Experts of a small language model.
Experts: 4 picks a token, a shared expert of 64 neurons.
Training: a variant of Adam for the experts, 550M tokens.
Below are experts of layer 2 (counted from 0) of a mixture-of-experts language model. Rows are named router (the router's row for the expert) and show model dimensions 0-127. Each number is 128 + 24 x the weight over its row's rms, rounded and kept within 0 to 255. Numbers have three digits each.
After each expert's rows: "gets" lists some tokens that make up at least twice as much of what it gets as of all text. This comes from a sample of Wikipedia text that the model never trained on. Tokens count by the router's weight.

# expert 15
router:134134094129163097160159077125168155138109093130088109173135136143153110125144105134094144132127132138101176146115113138156142114148160133167148113150104147170147115153102160117098121147128108140114109133116106135108135158133144135156107088133143153146136100120128199150150130108125145129117145128144147092102070168134129192156156137139098158078145117101124123151114093140157132152139
gets: ".", " ", " | ", " (", "–", ", "

# expert 12
router:115157082119184137170140070115136162112140102111125122131140162121164118127150117115138165131128134161116139121121125143140153110129124162148109115112110154161114171132099153125139140127114115108150096113123110120148098185139127143128114094182120144138114153130134164154165144115126144092105141129146167139092087119115124124182198175157129101070158130127166139146124146134139115117132
gets: " | ", " ", "1", "2", " (", "| "

# expert 23
router:178129137159101113132226062081155178119131122147151156139133089142144142192125103128146102109139124112123159111101152154155105094155090125160148117127085155160115159159148116156155109172173142136159142138144114117121150127117126126115139147126155124146109110118124143098138124127165149122139127120124103099090113108105136133144133104134124136126132147141166135165145119121125129109118
gets: ",", " and", "a", "i", ", and", "s"

# expert 13
router:144106093101186097143158114079141174112104137091124095148102082100131135129113103151123123118131125162112125134157158116139118118135147140146136135102118183129125161129123124126084127121132114111120157139142129128104098119101131175131119136169136138109128147112115137085104113127127124174050121118080113101103098099129162150150135097112136119127156112081186131137127084100135108138149
gets: " |", "\n", "|", "-", ":", " c"

# expert 4
router:172140144110144092155186099108160142141102113086115126146125116165155087108118116142149160135095169132132120089120126104095148107129133177142086143133164158113087128160151172142127187133183143080143132155110148122124124122144140144149133156122133103122103120163147115121125128123090110161133125128140145138112066129170134133101142112129116156153122147125134184158127117118162118132131
gets: " the", "'s", " a", " of the", " The", " in the"

# expert 7
router:169122145125134111153144081126168130124148145150110149153122085147119117123133128120155138127149132065151130152126135151116120098112112120124122074116131130134151122147127183133145182144174117107139174169122145109090158142131127145146142150124156126100134113152148140103130144114116128151127133093175149127119100161140165087127152205094100131098113125165165146130171073131119113127127
gets: ".", " to", " and", " with", " he", " his"

# expert 10
router:106137174104175083162146091146164127099129123111164157136137173127133139184131104137149171146158152153074134127144158098104151103178092131107128139167125135129145169122132142143140145180139120131118130110137134121097116171126152112133133131116119104098114123123142119124177093136133128137142137130107109122077111148117154111134177152143089091097136151128153107164099142122167108124146
gets: "2", "1", "3", "0", "4", "6"

# expert 6
router:170166108152117097122194095110138168129076159095150149149106086108112158151098148154154143112158141117140152074120146152143111121127092120148119093140096138120115151154115135153139129144155124132116097142089128145148125144117088120144133118126156144101114122122136123143174146114159131121133135104122094055111099080132161148135139127128111122130141145144175163173132122143142110090109
gets: "i", "o", "a", "e", "u", "g"

# expert 18
router:097127112143167092152155113081185185104125111127113119144153128137141096140118116168115130085159119149151103125124157110171088145114123125173125168145130159127118137108121119098163147115138111085121125130120117149101097099130141141126156137125122145143117171128096135108093120106125148147105132151087118133111097130128144116146124085125135100137139108096189168175090095094165110107121
gets: "\n", ")", " |", "\n\n", ";", ":"

# expert 16
router:149121144125149079163136075134178147120087144140107102153124127101134135138126124138111177139129132138143142114098129134151109149146144129130158110160120118139165100113110154138102122132137118151130103111143125175109162141104129115174118085152192113091102150129155165129152105122094170156148148103139136119098096139088094173124156144108089145108133134076141140134119079153131096147150
gets: ".", "\n\n", "\"", " The", ")", " M"

# expert 9
router:156136105116172085186122103097157170130094126138134146117120101119168101158084079169117155129153130136103125148162177124086146134127171168111156096127120178138095131099138123133105129144114121136139129124142130115136086145104148194123178141142121129126153148088119163137121132115096143132130106124145116121130100103108124134158131133147145101080157107090153127157120115133144151121109
gets: " |", " | ", "==", " |  |", "|", "==="

# expert 11
router:169143111137158120150147102114150132122132119132078090178126147129145118127182092169100112106159133117120121116119138120133141104113139112150106146109069127147150147143145170167148122145120142106127113137153106127094130169108137122127139101167132147146113111126113164141138109141074123138099161102105116092135075119157148131134108154157096123081132188130182126142103152162104099104137
gets: "\n", "1", "-", " of", "–", " in"

# expert 8
router:174143113135131109158217119109142150100127103129139123157119115143149125117144121160113133122102111110128131092116121067125134126109117104114117105126135137144136146163142114173171138139147114120105099149132071111112138161126167137120116127170107097105105117129148126084161112160113123121115131123141143100082093114155156133121130139157101125116120141109169120191102080094139125132185
gets: " of", "ing", "ed", "ic", " of the", "al"

# expert 17
router:161143159169154069160149131122163152109094140144167114115143116144098137123136122143127147116166112125121078135123155144108157117122145119145126113136097116161201140159132127148111165139136087107121111127093117131114160155134115140081123125100143129116145142168130157143176143109105150086148119111095157113110109117099157115159169138128104157123163085139182152148158094139122121138118
gets: " to", "\n\n", " that", "s", "es", " was"

# expert 21
router:131147144111155092137157082159157134129142137141108137124126126137144133126151127138136114138119136126134129114127107113129127149095174144161102095091145155148115147158137133141149145158142102150168148126169107089124150133104142172125117123117152100107126099157128144089140148117101136135115079084077155091071122136187127141098131139136076140107106146131135153168135130096118100081196
gets: ",", " in", " of", " the", " and", " to"

# expert 5
router:181145116112151053141137084099150176123100134120123092154148146125146120133097099156095128128126131147129161153151146135152143135135150137123139110120160166139137128136143147120097102112116133127106161139143141153120166155114127137130140147170132149122149127141117177106153132141129133184069135125088109118102093124126090155161128147112084134090163136089139139137106085131113117075158
gets: " L", " S", " B", " F", " R", " M"

# expert 22
router:169141136134122115149197106106124152093138137106153139141104110120156111140144122150147139128155092086106139155110122114113104111154145113111124107109064131129094186092136180131165136156136093100135098144158150159123149125118119166111177109159122120125102109127150114094151147125137122133107134136103127120114099117147111085106139131156129110103123124167164085177113103135152112097174
gets: "er", "or", "al", "in", "an", "ar"